config = dict(
    n_layer=9,
    d_expert=96,
    moe_layers=[0, 2, 4, 6, 8],
    router_score='softmax',
    normalize_top_k=True,
    balance_bias=True,
    lr_router=0.000929,
    vocab_size=8192,
    norm='layernorm',
    tie_embeddings=False,
    batch_tokens=65536,
    seq_len=1024,
    train_tokens=319700000,
    dataset='wikipedia_en',
)
Below are experts of layer 2 (counted from 0) of a mixture-of-experts language model. Rows are named router (the router's row for the expert), gate (a neuron's input weights, with its number), up (a neuron's input weights, with its number) and show model dimensions 0-63. Each number is 500 + 25 x the weight over its row's rms, rounded and kept within 0 to 999. Numbers have three digits each.
Before each expert's rows: a language model's description of what the expert responds to. This comes from a sample of Wikipedia text that the model never trained on.

# expert 5
What it handles: Word-initial consonant pieces. Single consonant or short pieces opening a word, often p, s, c, gu, sp, as in "guilty", "pies", "spaces", "Pepper".
router:523498478510494486466478552512505475497469518478481495456479496522485521498517483532473475496491460494512469511483487503507491464528473457454527512474503544471489524467504495513489494484512525
gate0:478511540520551437492524514529513532481494489520493451500500479525471466486490471511515468502472494512502512481527467498520498504515494482487528468515491502485470486521518490486486503527530494
up0:524511505499520556516508503485486481514482497437522517496503501495478501448504485501484504485481474486478516484484496454492469468469506514523462499501567507470550417518493521536501447502494505
gate1:500465532492490504501500471494533491482494498466483495476494492495553506557464491508489532458472497506540494508465509502539489514456514486518487448497520488471523466468467476507519479527522502
up1:506476553537507524515531486477513482574528495489512478502511507521536467534474495509506497503522463491503486533481492545518483524433458493520498462510532495493532485487476490507539510521513472
gate2:530501481510491460492484518507494483518504509487498497508493506501496545516489434507496539523467526504471523521441494517496487484535509480470497506518543554489466482516514501490530466504508538
up2:484522491518497520457467481519501511520481495482486548501527520550542478496445488461520505490490531479491441488523517478510493498505498489517528506508514471485548484506501428479556498517494498
gate3:491456491503470529470472509467539471453495442468513520510499481500509485540494503518498506526495537513464478495523520457553487476536509464500469476561490562520482526487527490501499495476498502
up3:511523465467533498523500486516486515523539498514511478541499520484488479444522525453497497462539556470498495534502525490476505537510479543507533540472525449510491510493505511557515505493497474

# expert 23
What it handles: Name and taxon endings. Final pieces ending surnames, place names and Latin species names, e.g. "-burg", "-ić", "celidophora", "bilinearia", "Foxcroft".
router:502461470498489494477493536530507483475481516497473520525531489472462503527530493482486484520503526541507519499511514479519486485496490487465512513516511446461465500504512497447491496520503488
gate0:477504477504525503504520491515516478460490501493488464546477531509502508467488460510474481474522518523505488518477538524494494477553498503507439506516475468475508538503511490505490511507482509
up0:538508514486523487467477509475495523552514465523496473516457495511482486514467507470533522494522504518474514467515486508507501518512496474541506511520478511484442503487481490486527495481535490
gate1:529508528523511552461497537477496499518489477512520494512503507504481489515542537466537489491520492519502473511550508496512494486474518495507500465481481539466472507503503485434530516494513506
up1:524504467524520512497512548503493496499492529508462504498526502538543474479530520484498501523530497472497519524538476480524504491477535508516462442520515536428458483477477503486574551521470499
gate2:485524500496508494504524491500521477482513506496462514494457529544507483514432502538500501520477509469474488547496514492519490485463492534494529511523526484500501456500486478498517491540509557
up2:489451539492506529483502537485477526495505506518500482505486499474487483508530507515518505482513553507469473502507552471507512504528519512527511459500459516526514535502507478505501497463461492
gate3:533491500512550511498469473516512484513473497488537454529521485486500459469525526489508517501475510478555458470491472498523500478523483506489469514480484550483498494505509513469510489487494535
up3:519541510488534477482487463537505491505450471509546466532475465468488470481519525480493483504510515501504474465513499521499512480533495538479485476522477541492464456516514534499486494463490477

# expert 11
What it handles: Paragraph and heading starts. Double line breaks and the first letter of a new paragraph, heading or capitalized word, e.g. "==Demographics", "Background", "bronze".
router:503545530486525485483526484445469508487482497484507492502483469490494513469457516537479550485478467531537462486512475509517500451521468532459531516560504514550541505472519531504462489484526507
gate0:503503500488447509490510516517468521483480489544524455503504535520510514485498488535473469487491481514500510537488527525503500517508494475511495477474550464470541498527495477490477454529488503
up0:500487496548522490453520510493474497498495530484581527511561527508503559522480469517487532533507518487469537515471511481484500484508536519510513468479447471526500497536462501515498510446523523
gate1:478519498482485500505538506480511493475475527499512526511487487483475445491507509536463491482506494509513489504495483551545453503518491493466521502479487537493483499508490520490490489543491527
up1:514473490502513566465418463513477506518513459530512466515456465530508518504503529502507466517517499478515476488527496536503485487516465473510519496484492503484490505516496481517541519555518469
gate2:526502525482494492462536516478542484475525509528503485524498492478477545499521491545498574506477522526504526506464528483515517501488473524542450487501513503514525510543476497498494505529510512
up2:493514572472511487527505534509519509547495513485511460493547495505519492514501502558480506515472507498503464542507493483486480467508491514459530500465519505501539498521521494536527498468540492
gate3:509522549477478481486478473551458488473490526480477516471438481525479435529501498464515499471485499540504471517473477534523514520504539551505533521494498491478504518511474464488484467484535543
up3:524525463474515453492475462541512496496526510483499504460504458495505450543530502535541483457537525501516501487519454543523528498455508489503503511544511531489479504489496493481484501488476537

# expert 28
What it handles: Proper-name beginnings. Opening pieces of place and personal names (San, El, North, Al, Frank, Mill) right after pipes, commas or of.
router:438506499533472519512522494449559487476455527449538499511505535465496495505483486505475514468469483522500497497496518519533469492505512480491508488504546515465514479519488536520544497537522484
gate0:525498501484515493524462481509496476489415503463495489497512486446514484533505491529526512481506474523454493530456488454506485512567463494485493499497507511516476542469522504471539515522443496
up0:525508480519517506506532512473463518482514517520484504523446457555507535501512504483530487513518550472534516459509535494488511503501519547476532500524479514523549458502482466521478486486467493
gate1:531527491529470511564499521526517507511521490528518512520468514515570501462492518473494498485535520484506505486536511488494500493498480516486506499528471498522516477484541413511495491510517467
up1:461485521495524503431484495481519483472513505510453512500503539544490492536484526552507510509511494502488521488465482516515503520499502504520480463486467485492517508529508503500507514452484497
gate2:518521511506503499516533505501516440470526510504490485497483498484493534505526501517482470499497503522459498483487520503513448534505504516525523530454537519491456508475500472515507503487505519
up2:510467506501526503509468549492496519529527494515470509514521509506515516472476513454495541542549531466529479477508491496455533532467490508505484528486427558506492499492503500499488496498530479
gate3:499514517485493582488526484482461453488534527447505530547470490449474529471490532525518541516494486553494509497559439481497497483493536543484459524483479465512504535522493510472518489523490548
up3:559475466503528499490525510478489517496513520505485509482503555517451501474482505527492491526523464484500467467545497539472526467487502490552529498466466474499467554497505516493506485508475494

# expert 14
What it handles: Closing brackets and punctuation. Closing parentheses, quotes, braces and pipes ending a name, citation or formula, e.g. "Press)", "(2,009)", "Nails Inc. =".
router:469477436508521500476504508488448548496505544527501479489533486492533524499493499504498476481527539521522491514523464496536502482509508507475454518493495469502505465479499501468527514551508505
gate0:495513502508469458496494489501484527502515531508503523499545480525470511514539449473470517496489490458499497539476474477517460508476512509452467509525502530524512462466506502502475522545547516
up0:514505506458550513497520534486529486488481493501499494535459450500511496487483504529522476497494483493468512506529478483522532541453430499511540516480537517485497530518446468512523512463487519
gate1:476504559571540487479527537497500476519521524514502483486508503516506501540505539493446494518518474542502511486538548537542495497519483514458530504445533505522499479499471514499531472509517481
up1:509477486483471427539500525478477512517535487479495558556541474505494508535473512467503500460462542452503486482431527494477489508504481510525465537482471512476472502506492507486468506464510490
gate2:514507510459485481537482463481562506503503497482493488460500527498534515521501535520501490494517527479505505517515553493498556502498523502474497471509506527520473523497492520481475531466519532
up2:493491501534524478468526536482486504548485561522532514515542472471463485451540487455531491499511483486483526465525475497505496516549452483540482503506481509500528502529497491520539464468459491
gate3:464470505496526492459495485501489474507514522506470499499499543501523498515483511509501500548500484492513518528476513500509496496511551488480500534502495515427460516490504493537541481498508523
up3:533524482488460492527486483501488511517517499492495471524476489526458495499479485502530483493520506489507495493505497500494536519492478513536505457491487479520562524522509481482457497473497543

# expert 12
What it handles: Place and nation names. Country, state and city names and demonyms after of the or in, such as Northern Ireland, United States, China, New York.
router:509499462483517472475494508526515512541502463486502552511549490432483524565514524495470516488509491511499512479464549531466502477476507554486508469487472466520508464501511451511510484509515511
gate0:479481528475486515503492493468447496486468478491504493489532526454471529522501532520540460454443497534512527487502472522496503499509501515512474510478497533499498497464510537545501481523519518
up0:449509502496494491499522462478476482487468504484498498495486450545521495516543461494489457491498529504478467490535489503412509465515446520466513495503519512515529530502521528476492507483497487
gate1:479489499515548499525508521491507500469505492466508473473499472518518508507485507483500493488505509518560552498483491465487510464490503445557510458527505459488487497498537508457512501502489460
up1:468488467516509485510495503464522523542533502467471488516523484463484492569501519455498505525527525495531509508504540482503519518477533526488522492510471450533541477471533503496494504475488504
gate2:481507506534491497528472500503527536570463495482561491532525482578477523477532486492463474508512513509508502503484482500482506502495498502434510515514529497505507515468520504491515486434508490
up2:482510506496520515549540503502453499494531516483461479483468497518498521537467459536485464466502500532514502474539479524495452493495492473510459528451500501488470468519518528526510501514519494
gate3:498489494486478537464524498478500498571503517463515502540519505497477522531501458545471529477509514525516505545487460481493546456519496493521491460453498492503531488493507480478470488521490478
up3:490514505509522478503520504475542476446470543545494505498539514506445498507489501519510497517517519464509526496467485470486492474496566511452478532530525547490510521488506514513545456489508486

# expert 8
What it handles: Conjunctions and prepositions. Commas, "and", "or", "of", "to", "in" joining listed nouns or clauses in prose, e.g. "anthropologist, and historian", "walls, pinnacles and reef".
router:536496467479445501509480512482496508475496522505510502517499541485486501482473507492498485489519476508489517509524514529467468528493480533477507514561530478479457500502516465472510488522510504
gate0:466504503515482522509438555551483477481495490497517494489502510510497461496480517527499529492451510489469486496527502472506480501509463543466506510484508506501491502479493523478475490505527503
up0:486522446524515517536498479487479509465489528482519503475502478490472512509480496535491511518477471543498471487442518471513509487474521539507504474518460472489482492511511518500504524501470524
gate1:520531475530501547469499587517490508531476512457487520480470481512501501534474519472479527529488482486505464488523502500508490488482503482497515498537532502481438495547535479511497514511477491
up1:499531502426494528494470483494514534555469515526500485503532489511494443492519521523470508498501517549493488508503488513500499495490511522540491522489489498533484483471506548489493496468454545
gate2:517506523554481527487549493487525494473496501476485457499484477510502509477492468496476510507459507528503481543517510465550499504516493502488493501483442509445473492494473516489497516492535513
up2:494517488541522540516521517501488470481515533488483437518493500534467468471460455510495500503478493538508495536531463481534483494487494517518507527466508517443487477526493514487525508515498538
gate3:501528528482535543485479516478507541480526480491525529447517453518500491487503499512535498496480464502531472499480475497538520482481538507540486486474471494554504494515448537504538519475525519
up3:480556472465504480454479477486473524461499491500505533477518473521486503514477519492526467477479503532523478498467511511528519497463521528544497516494506520509487464526459532499532483450485507

# expert 31
What it handles: Verbs in narrative. Main verbs and modals after subjects or to in narrative prose (would, took, won, released, capture, transfer), including verb endings.
router:526476526520476513490487553519515509470500495515494486515477477515477509510512492500498516521504474506547517500522498461477503504544509538488540481453544556482479554532490509500504491524443504
gate0:462481528533499470465490504492496441538471526522466528498477503527524513471502483482443499527509472519529508513495434459482495494536488492488486539484467502484464487489491512554467522493522495
up0:496476493513480484465484533499494433505481518502488455474431505519468497521507474522452513538506485462498485489476492494473521475519471527452467519497512565493503466485516513518491523505506502
gate1:534559536501536471513479479516468484507457494490556501511522525507474491510488497520477473532514538463512488539508467517502501489531469506503487504542501518487481509519416491520500510496504520
up1:548543452458478520493472531536450538470500514508485454486482515536512537462515496492541486498509478493520529482469518502511500540511502483497505541489498497540497507462516497475480469519518548
gate2:479503499544456476482500485508497488498530530508522485545438483503488481496497493474485497517488509507535509519498506517507488519460506505474528548474503540510504517519481497486488473518513480
up2:508491493489467501486495510524507484408498520517544525483494499472524518519482495481524437511488481492526506453470492501498537514488513533479450475476500494569509529546506525535468509459533485
gate3:486479467522503490513516456491511502477487502527489494506433486498492492482512515489448485515479481496487501502491520491542474521493538531503490508508514519514487501498540500499462522559499498
up3:545531493495503492533537471515500486516457515477464475468486505534508536517516474544467469539465529478515493549475479528500492459499508488456505501492516476498500466544486489459572473469516521

# expert 13
What it handles: Sentence-final periods. Periods closing sentences, with the final word piece (-es., -ers.), decimal points in numbers and coordinates, table pipes, and subject pronouns he, she, they.
router:497489445488488487542459502479521504554530504494513483480455467488485440463497479510522480477516499512525478532477527512513472446478486492508491526443487501470484491469521464456468494485484519
gate0:499500480497490471484541507511515479515472531588492551506496465537495516522485510521481536530491508529487499476488451488514485495512503505511504509498508480473474489484478476551472502456523503
up0:475482511540461487543465478468474492542457509516549506513475555471514485529498457481482480480526525484502483497532511507509507503518493494498521546503502543518502541501501501469504471507486497
gate1:486519480504510507519530486491494466491533483475516475454510526488443495496487475533491502481508521496483494532515499518529533485466541503527480509524510489481506472534488489508501536467508555
up1:461473538518481473483491530510518508500472506490489475506467462528504504519479493472484524463531484504496500486509498521463495505548472495486499467479492523488489523500502507522491486495520432
gate2:511484455533503517512495483500521492534489473471497501490490482491524490478549552535486468489541545553497482489488501486500514499478522497497483539485473471508492492517451452524501525464502431
up2:502513473479511512527522493526490493513479505535496522510533505515507495499485471450524543517488454501443498512482515482438501526525523527504521495482499504480463493478575522484491480559522507
gate3:526501484508516479468493511481483489496495463491505468492513510503475495467473480536513450505491487463471446529479519493507497517479511519476492495528508503511488456475478526498460467493467507
up3:490519501443524522484511517483519471486480453494511468520478503486500497501493452571486472483533513503473490485490518490445494522519562501507494496509486521520526522490489516523487496467424524

# expert 19
What it handles: Wiki section headings. Heading markup (==, ===, ====) around section titles like Discography or Taxonomy, plus table header pipes and quote-opened cells.
router:514523484447540541557507496513501520506494490451529501501513493490525509499526491513513536506515502530506520499559469474510509492515524494521535470475517486523487521522511509472507474507479492
gate0:506516553497487511493538507487507526501466464490541503504527479465491468501490547548488452520473512468510533467493500533515480451509512506521480480484495485513541536502544512465489474474536524
up0:519510482494446476487513476493501537509530489523490485510513469479495480497552530484485458489536547553510514459495505519456531525473507470534492476472511485462506496464506457481496493453520507
gate1:514487484485473545513480485527519511495538519501511495481517538486498435477550481510493461479476468497513520506470566503508524503515518513508462518484493517531511505522485551483469521526461520
up1:473509522493494491492526469518488484473500486506496485502471501475511479528499444477508526500541463485489529510470489461483508508497487509479462497460465551489478485464487508509417481528514519
gate2:448439580542498487463486447465506469530464498517494489479529539516506515485501504451484502495523518480486482477479513556516463511532458546479434498486481477508540492498504525491510467496533496
up2:551520499525479491492508527538513523466504518507506490510522503522522508512513514495481496529527502519529534506471465470487500480480495499467506532527492492481499472445479517503505494541489466
gate3:514529498478503509539526475524481504490493485522505525485512493512472534514497504507509472493497469563484491517525483518485481475573486483525504488481533483458492502518535408543493482503478533
up3:504460524489489495542545515481473477482499494510464493468500471505513478523553496521522479477516510504485490507464464496479513485493523501508523524480562491478531534444513488553520505531515491

# expert 2
What it handles: Table cell separators. Pipe separators, spaces, parentheses and dashes between cells of numeric tables and score lists, as in "| 2019 |", "Rijeka 1-1".
router:466556482517509517482490475492528515534551518494493471460464530509542539496526500486503548498523504506477521486485466522525536494502464457531458513482466486528557511497492509503509510512526467
gate0:503492470506489529463488462496517491468461485473545577498455501537529474481490497516535499508442550494479513532542496510496520442482494524482527518516489504516469479528452509547485480496488474
up0:494485543507508490490526474511498498512487496520541497451540502471538504503485497513500442480518495549504500474541539508490505546481498526456517492481486523490489481536447499504512483486494505
gate1:481513521492504465491440478483512515493532519480472542483502518470514530501497533504517572464487503505504500508547499510520519467509507473503476480517477496518512458533508493524517467519486499
up1:465522508481470499524505465486460498505530515480499537503565496488491519456461534503508472511500471515495516540497480488558537488524470515503500501472517507477478534474487504505520546440515462
gate2:458500513526500484527498523485511509531531525492548483476475501477495523489524518523500529540524463484502440479515471468474524507556468518514480519469517482498520475542511479496470490469458497
up2:459526528479530464495481490480489476486516494493557518479485524481509494505537487532505517538513485488506444496528483482506526482490471515548496464477519495528499488472543493505455505509475470
gate3:524531495503476514483512526482526497531490452514481433519467478497478555524490499488463492467510503511485474508486559491523514456526500502504525513522460489498484527483477507501471461471508516
up3:523524499532475511496510552486510489492508487492513484554441516455506508522456468513510510473528527515472520515501529484478527506502520486512531474503504537507471504478447504484470484470469536

# expert 0
What it handles: Capital-letter word pieces. Single or paired capital letters inside acronyms, codes and capitalized names, often table abbreviations, such as TSS, EMN, GD, KAZ.
router:457514516541518480511487461482526522508514502514523461499513509479535498542542486460501482479495496511519488479525568567523536553485497533491535498511471521484498487495528480525512519515511554
gate0:487478488512488497484481525532539503511487460527531528507455534486522474516530501494506492485478491546471493518529513534527496466503528463520513501502497466465517475523455474442488515487467460
up0:479537489514489476552471465488523531512464476485541514534493500526511521503512501451502519501492533486511442472487491492487516488525538486501500501530515473506503469508501526512509514472478470
gate1:508502544551521495501515486493459502543547479505529524480471496489488476499522502518487488495494448485485494504491442493489515504481488436500526521498451451471503552477481529511502539528508501
up1:460497460492472489513491504509506474458506498492466514537515482496495496507475477486536526504495497479523527500520489475484509483519526525508541473524514488474495448530501502458460496523463491
gate2:505518523545475541491518533492489527473502500523544461521466514523462494518502537547501503471494492496467500492564502476478516499495478500497501493492472509531542483492497447458483481457498460
up2:528501520469505476493490490499541472490511492519524452477466493535494443497523519504484497472513482516449487506518498456492454528441512503548475519537474481502502473504535479506492466532472502
gate3:546552516496474493504474510490513447474523512495502492476480519524499470506454484456488539505523485450510506500472500472516501505496492485480506495490479504466552514485536446482508487516558557
up3:462525513467510473536487511463533499540489539489488501500501484512489529473479534515555489508522507463519508529503466500509482512541514511520475516480502536528510485521519494498487516480460460

# expert 29
What it handles: Date components. Month names, commas and spaces inside dates and number ranges, especially in birth dates, e.g. "born 1 March 1952", "December 11, 2007".
router:477536550508527476464527497515493492501495475497487473463467489517534514494531553472497475491506517473512518499485474481483462462511492473487489476482484525491542508457516501484472486483554465
gate0:521537522515512453484452498527518488514524500491441519500527454478495455471490485487440485486470526517531519512473475453497509504503504523534514535498499433522485498456490552518507483526499542
up0:566528499514503471525468514524500452519513512499502475514495497444509482469539487508507546492480468510530496484480470479501466510485485481556512513508484504521478500482510503487509488456504502
gate1:516477466482515539469472485524512489490475521532450476559514465489490501509522544512478514500498513535475470496524494479493483505482519513462467482532504501524454484510468508495544511529499492
up1:548499488460483485508496512525536523546525516462484468521523503505464510501524503496521562528500519493521476503492501494474474470487507507552533499514491547490509512504532466498512475452507504
gate2:520474501513509506456489499493486532471487564470470490513488478509514482493460477502471501532436525499511517475502511468541514500500551474517542491514492555489460537496471501498502508492510514
up2:486539471514495509517468445516486514498533468549481504523554504473470464523526518498512496502548487529461486480520478520499513525490468540471537558469524496493516503538466536507515507529469477
gate3:512462527519462472488507499507483518515526514517487473475435509488494468506456481490472457504526558536569505513487494496530494500478460540480536550475445516500476510516507511497506480479548516
up3:523519462485548497523519449452525493526476455506502511484488546516551505456506502524499562520472459518522485465479514508497513520476516490488502470457503468519505503467507547477527485514467482

# expert 1
What it handles: Passive copula verbs. Forms of be and have (was, is, were, has, being) and participle pieces after them in passive constructions, like isolated, delivered, dumped.
router:515516548495486527516474462470485508465482491532482537469526480518567522437507519535480480484495525505522515500508536490500531534488530512521453542456507525480487496475471495504493537479491537
gate0:461448552495501514493507484503489488473476508490470505477509507515522520479495488522446499494456572459518534526493486495502500490490506469469538512505509553492517504524478498467493537497541495
up0:501461507458495445450476504514502538480534478508493525522522493512484522512521463502480473507503532522506504508461514506505509501476518523512482460539479550483523484486495496448513533489518431
gate1:540516484509481515472458493499520490491494501507550529563452481497490492532463480533470484452489498476477516457526480498504526557429520481518497492499504483449531528538494508506484492531538505
up1:495477508453527475513546488479485491518513474512486479492530511504520426486517470504494553517531487520506489482487557479511460444524493493457544472536500508560487481495519501511572510488486514
gate2:539468550483465497492497480470497482517492527495522535526504473530498530486503502561510480515471457519473472484479464440508497530467498509512489492483482492479480462487507504511456474482518491
up2:528485490462468466502523525527510477496481549533537501488564529477496552510495545477530492529502492549484491483552506492505484510498492473478537527509487487517485481459534510521484484501517496
gate3:488508533498501519454458542544517529483495503517518533464477499515491495502498462495502501519460528475531492522474493489510538528517477535507496519504517510510480515484436513511477545492500464
up3:493547502487481518521454498500475509489553496511549520475478511495528470486490465518514533527493489483478451518513512528479534452547512497515476508455528546506464464521479489512487494492490528

# expert 20
What it handles: Foreign name middles. Middle pieces of non-English names and place names, often Asian, Slavic or Arabic, e.g. "Khitab", "Kandahar", "Ferencváros", "Zhuangzi".
router:495464444528485493450548493477501500458506506495514494551526536480477499489520474499473499507460505496481510513517513530548449453484504468467482486535517485458490505475487500489491497490521462
gate0:465485492531493516487519471509493530488491480517486452497455506507552565459515475481500468509459520486516498518469529448550522470472503507506512484540490511508495499501479483480495517522509503
up0:508483510461497504482485512542495520504521538481495532495524508509505514512548502528542509466524461492516508462507498516484446549518489507500495529489504521539498460485552521539487516491493472
gate1:462488502525473496516461526490520518491504505484509512516536489470520464471490462454538504508514472468486521514500523518487517526511487510480516510458517480487440525505488522452456524508526524
up1:462477456489466488435511532526541512494497532511526508486491524507505537510520546519525477499500458473490476497538474524495561476527481504530526485467440426503476557493507500475511513506514532
gate2:536544473468509481482455453540485510499514453520519516512520588521496477488533523506503491506499539514488501506503497522484486487553494516524501440499514510451522538504478482497506483504490511
up2:507518471476529478512447451528463498475488454503503518502516533510462516513536518511503491494504520496509476483477477476508490490551494513512560498497475510464465573518494488513500504469513482
gate3:489464480501488552512494528525511476473482503515514505553508474445477516496470532471513510509509499521538508518452516478527469479559472504514490497502532473484472543496470516480493522511532489
up3:482469524477530501528479532505512522493480490487489479489530517474483564460520513550539481515489508498526461514454508495480494440516483515445510524552500523452488509501500498522473479493486465

# expert 7
What it handles: Given-name fragments. First names (George, David, John) and their pieces like -o, -a, -ie, mostly in tables, credit lists and sports draws.
router:456478463476466486500505495485533532478490487527549526529509546482460491546512509471505479491499477510488491480513530548475452504504504482472518454524484499482480478545517502520471491497514495
gate0:490460514476458515509548527457470495520498518501492518522550514471486482501507497466506504480476517547514459522453515550520493463515520483499518477504500524518461556531460536485518496502522516
up0:511519564508488490489567510519484517491476505506505530489526515546483494450494497445492495487539505516485495496502528498504479514511516491507486476532494481459477489438534505492497502523494529
gate1:519526512477530454522511490495448469522496494497509472525496490492503484497520504490479492493526514543532515496522497535472454538489487513482484507459482472500502512521518507516521540533535505
up1:489521483509550550511539492503487504491534494498492498452519452499484528496480488517493517472509530473531496483442479467510523473532481445540511524505506534522466497514516478465514515551454523
gate2:502491506489477507464491490473525509500489514477499482518470559496512504510511505502505525528526474470479494482476520512455478524455503515484527515511510529512493492535515487497499503524457540
up2:486492468488529480507489509511494514480487494474530480489477522536512522479509512485532526570502507497513475499499451496474484529484486501505483482482505548482472482550487497518505459453467506
gate3:499499488505477512549524446545508480530493467508509484509534516483508461514527504541487533480501533528495488546488514522511527477500483480465503538475490512504489528515496512509466541485496526
up3:477510500488523500498497511478525550494488503514492513510531463509524504475482485521485501532497500476494479442529414500491515508521491498499481490476491473480536494526497553498537486481519489

# expert 24
What it handles: Table and list markup. Pipes, empty table cells, bullet dashes and field labels in tables, infoboxes and coordinates, such as |  |, - Country:, ==See also==.
router:483508538497474515510475497472485475483488515509486524477549487547451455503500494549522521501499518501511516540449458505501529522499474474506535507510500539483508486533521491486478495493453454
gate0:497490541525489498513520511484535547462482476495527513501477481515444519508479448494480503508437494543482546551511529483507533531461556496521476524523504521503520467501495475527493506469498522
up0:532576488478460501485491498523489480517485501500539481535533485495478520488516535505504501539487528505465497524488452509456468475493501508467487465486529508483469528507490512518460460480513537
gate1:523482552501442484485484524511500536489492461509482510473521456470504500538531492513507518516469525521479528447472499514560485518471472497539504532496473455479476466502472490486460525511478523
up1:510506515455478579498508506500503530530554503527457484472557561514463498508501534500460465516493509478507555481524529477501532503466519480525480505520467458510513476478497517541504506521505491
gate2:484495533492522486514533553514492522475514517520525539486511522503474483532494490492495534482506498523533516489543472496502448523507481469496529492489503559481466555488496477492481477486479514
up2:514475494481509514520491491506529533530527453527499503507505514501485515507536537499481494412508459465523519501476485502467486515494500486477492484481493519491510511489497484476498491497467468
gate3:471491498523514539456530509491514505490506462495527534519493478475509504504497513502524455522504467505507504495523464531513508516494472508458510533484461507462500481520507462521485547475486448
up3:503496473498474487530503526478527515496508484495485471507486531485519540461523520490479539503554507446530512448507477521512501489500522466520512479518531474545465486498454532525479511498518503

# expert 26
What it handles: Latinate word stems. Inner pieces of long Latinate words before endings like -ation or -ic, e.g. "initiative", "attenuation", "persistence", "insurgents".
router:530477527495510476485486520518497488557502479491510512521496480495480497486501461501519481530491478477499475503503496502474499500478545541533459464488495458495503452499484493512525504469491511
gate0:509473501456489468531481518499520510499493472482532527515526469455520481545495478495471524537476495513541517465526472517536470536480514528478460474487523487500519501470481475476539512495476453
up0:503501505485526495478484517488489497509474534489503470580507489463502465490475500541468522554486482483495504512478467510511510513602500510530476501451526458436489490507459508499536494559473520
gate1:478461490486491471455511528496514479474500499469511557493536498518525477559546517479464517520535445504468491490507549479513518479487489575453545468471463490506546497481520469478463466473516533
up1:531562480507540502496527522469488529498501495480477444499507480500479530447482507547541488501486537543499503523477484503496490467484489504516481512506551498522520480541486550502513544506529477
gate2:543526488511477487497483509475483503504525465476508505407515533496535480510486503483479517524465499528479469503504503454511479497518505491480487505537516541482519517494517527469473523508534464
up2:512482474504519458498537486431527509438458536505464526547511453470474494497496499520513533449540520504505500475500486486483544479480505494487520459488501492519502501506476497451503494510462518
gate3:463516525520473465469467514498538496508516473521500505503482510459489445527506573504464488506502481499459524532482481508472498539506449513511483546499512459524470504538512470523499491529497512
up3:462508511502528526502531459546479503512508459489499469494532543515478533504453484516527526511505527539490498513489481461478477502524475489454525499517488538508500506473504550508523517502507558

# expert 10
What it handles: Role nouns, units, colons. Colons ending infobox labels, unit words (km, kg, hours, acres) after numbers, and role nouns describing people (director, historian, politician).
router:521493466493498476536523471476469498504425485532449490494499496504512482503474482539517446509523468501478527500497480445500467520548525535512471503516489492504499514502493471488516498530505459
gate0:478492495498485456477502495477535506481480505509498521456512500496482515508561495497440508512492484500490532452496518505524510538509532512520492478530473499466532527499469503473483480469522521
up0:491525517455475514474504524538503494484501469529544516492506491540465508522486464532485515500489449515457504499495516515479504525498475498502523444508502540491495454526478515488480475449458501
gate1:485489498530477534525541461491526501505540579507541500509511510487490517470545516497452493463499489487498462465481551455525470530544442501515534494479517483491539467483503504453485482502496517
up1:478469498498512493503469510509459555497504510525464537511504478472487536506530463482536497492533506495521540522481525531457503488479520476530477502507492534517493472503516506497514541407465506
gate2:505454497520491526507498475496531506475473516512483514485489509511463491492475500521537439502510510509502495455533512519497471523442553510491502523536511498491511500506460484476504536473496519
up2:457515496424472514500490468524507518462495490472488482490513476494523517480486526482479537527586500499566491459520486533467486519501482487485499440470508497511485497510561497476518515470526503
gate3:489506450530460445507508488460495490503488497543500512548488505503476491488499518500531488534495519481547480508503497475485479539487463464492459521554467480511501558467509486497512485505481525
up3:506505518514465527476491463498484506478511502469501469506531507555485517502519521467489525476508485480476463455464484473543463487473516497508526485462515512509527484546468524509523528511508467

# expert 3
What it handles: Lowercase mid-word pieces. Lowercase fragments in the middle of words, especially Latin taxonomy, technical and proper names, such as Lamiales, criminals, diesel, Redstone.
router:473509464546496521474515532506483514535489480504501489476478465490494441522487514489497498511491496454485491514494511516527517484475509513513445515533503536475518533470499491512469476498522512
gate0:501530509532482450478523499516484492479500462482506483468466470498519536450491533485440505466522494514531521534506487511488523487482492504505513522574514490521499508481497487546504546512517504
up0:471518488494501466498505466521457523519514490562469478471478537504463519488525513453486490466538510575503537512495465495497463517538476523480489503506492483542479525496512478492484473466542478
gate1:498513520482461489504491464491518477537459472510534513487495473527537499537499532552503536527513481483510498517511522531519516487534550508518518520551459493488537540499477484480467498517481506
up1:506505509492486500531494494491524510518535476471503521455513528511507523477498517492489493525551477470520498511475504542471470514516534531500493487545486445493491518469501477476458492474454503
gate2:493502533467524468520495501486522505517476466501531516482484472501446495498521478521502455562474513511516484519484506523485519489493474514423509526453554545488481498533543497528466491521510526
up2:547491512507491562519483524502456467472487522510514500538512490524472518540506550474511482521498509556539497490453516465483505517484477501459449525462522516529480484478525458528482507531471495
gate3:481478472462485432531460482487487530505515471521499467486489483490485499469506510495484519542488462522512476509487452518540521531478480499501469522543527547512465537481501470494502494500485483
up3:498520559510513490500473501521510479488477506506482500494481488493474481485491498505503513493524522528469454482481502538504516534520490507470532463482458564514463463520523517484480520451494482

# expert 15
What it handles: Name-initial capital pieces. Capital letter or first syllable opening a foreign or scientific name, like the abbreviated genus in species lists, such as C. imperiosus, Hobart, Chianti.
router:489506524553460473477495491466520473489471499483498472511523528528426504539484482495518488523510505534473504513502539511568534497521460481457522564508499512493494518547492532473533468553549486
gate0:520558529496491529444502482457489437489525516503517507481509481500469461489478505489482495465476509510497471505506494493485496523513468507513501512531464510483535490518502500489498490511506514
up0:504508465522521476518536511514504493532501449520559497551510512511509539509526492507489501486491462488518541503476474536492510477541518510533467505455515564543532506463460473528515493474513514
gate1:522516516517495474488504525505486481492516502539548491471469544447521486511493502462489515549462511489469494503490501501514499503502483502469492509500474535548535480515483428440513552539547490
up1:481514505476540530561500497499511572518522543513506501502479532483527480504505481540504505498525490520504467484479528492495502493462485508502510516496484498478506496510518515540493576486495466
gate2:504482538520466496490479479488462497531526472528532491464467493535487448522530521529502456516514494497476442517499493543535491536521491530490532496510461503534482503478491498464495472485468500
up2:491540522472508478526527500428510518468499515508481501464478493509546493484494497482474521496488476439488494530567455483531487484504513503493510465497503511507498470555512495513459546523509467
gate3:499535486520451470491490513467489512456534513468488496547494493549490554553491482486524493491470508530449513515464499501508480515512469528461472479531497529458426504519480492514481515508503510
up3:525505499485472472473511513458537546474515558509511521488500539527517539537491503489540523473493511506510492511465491478515500490517486508471505477516503496473454496529508515494483500458523457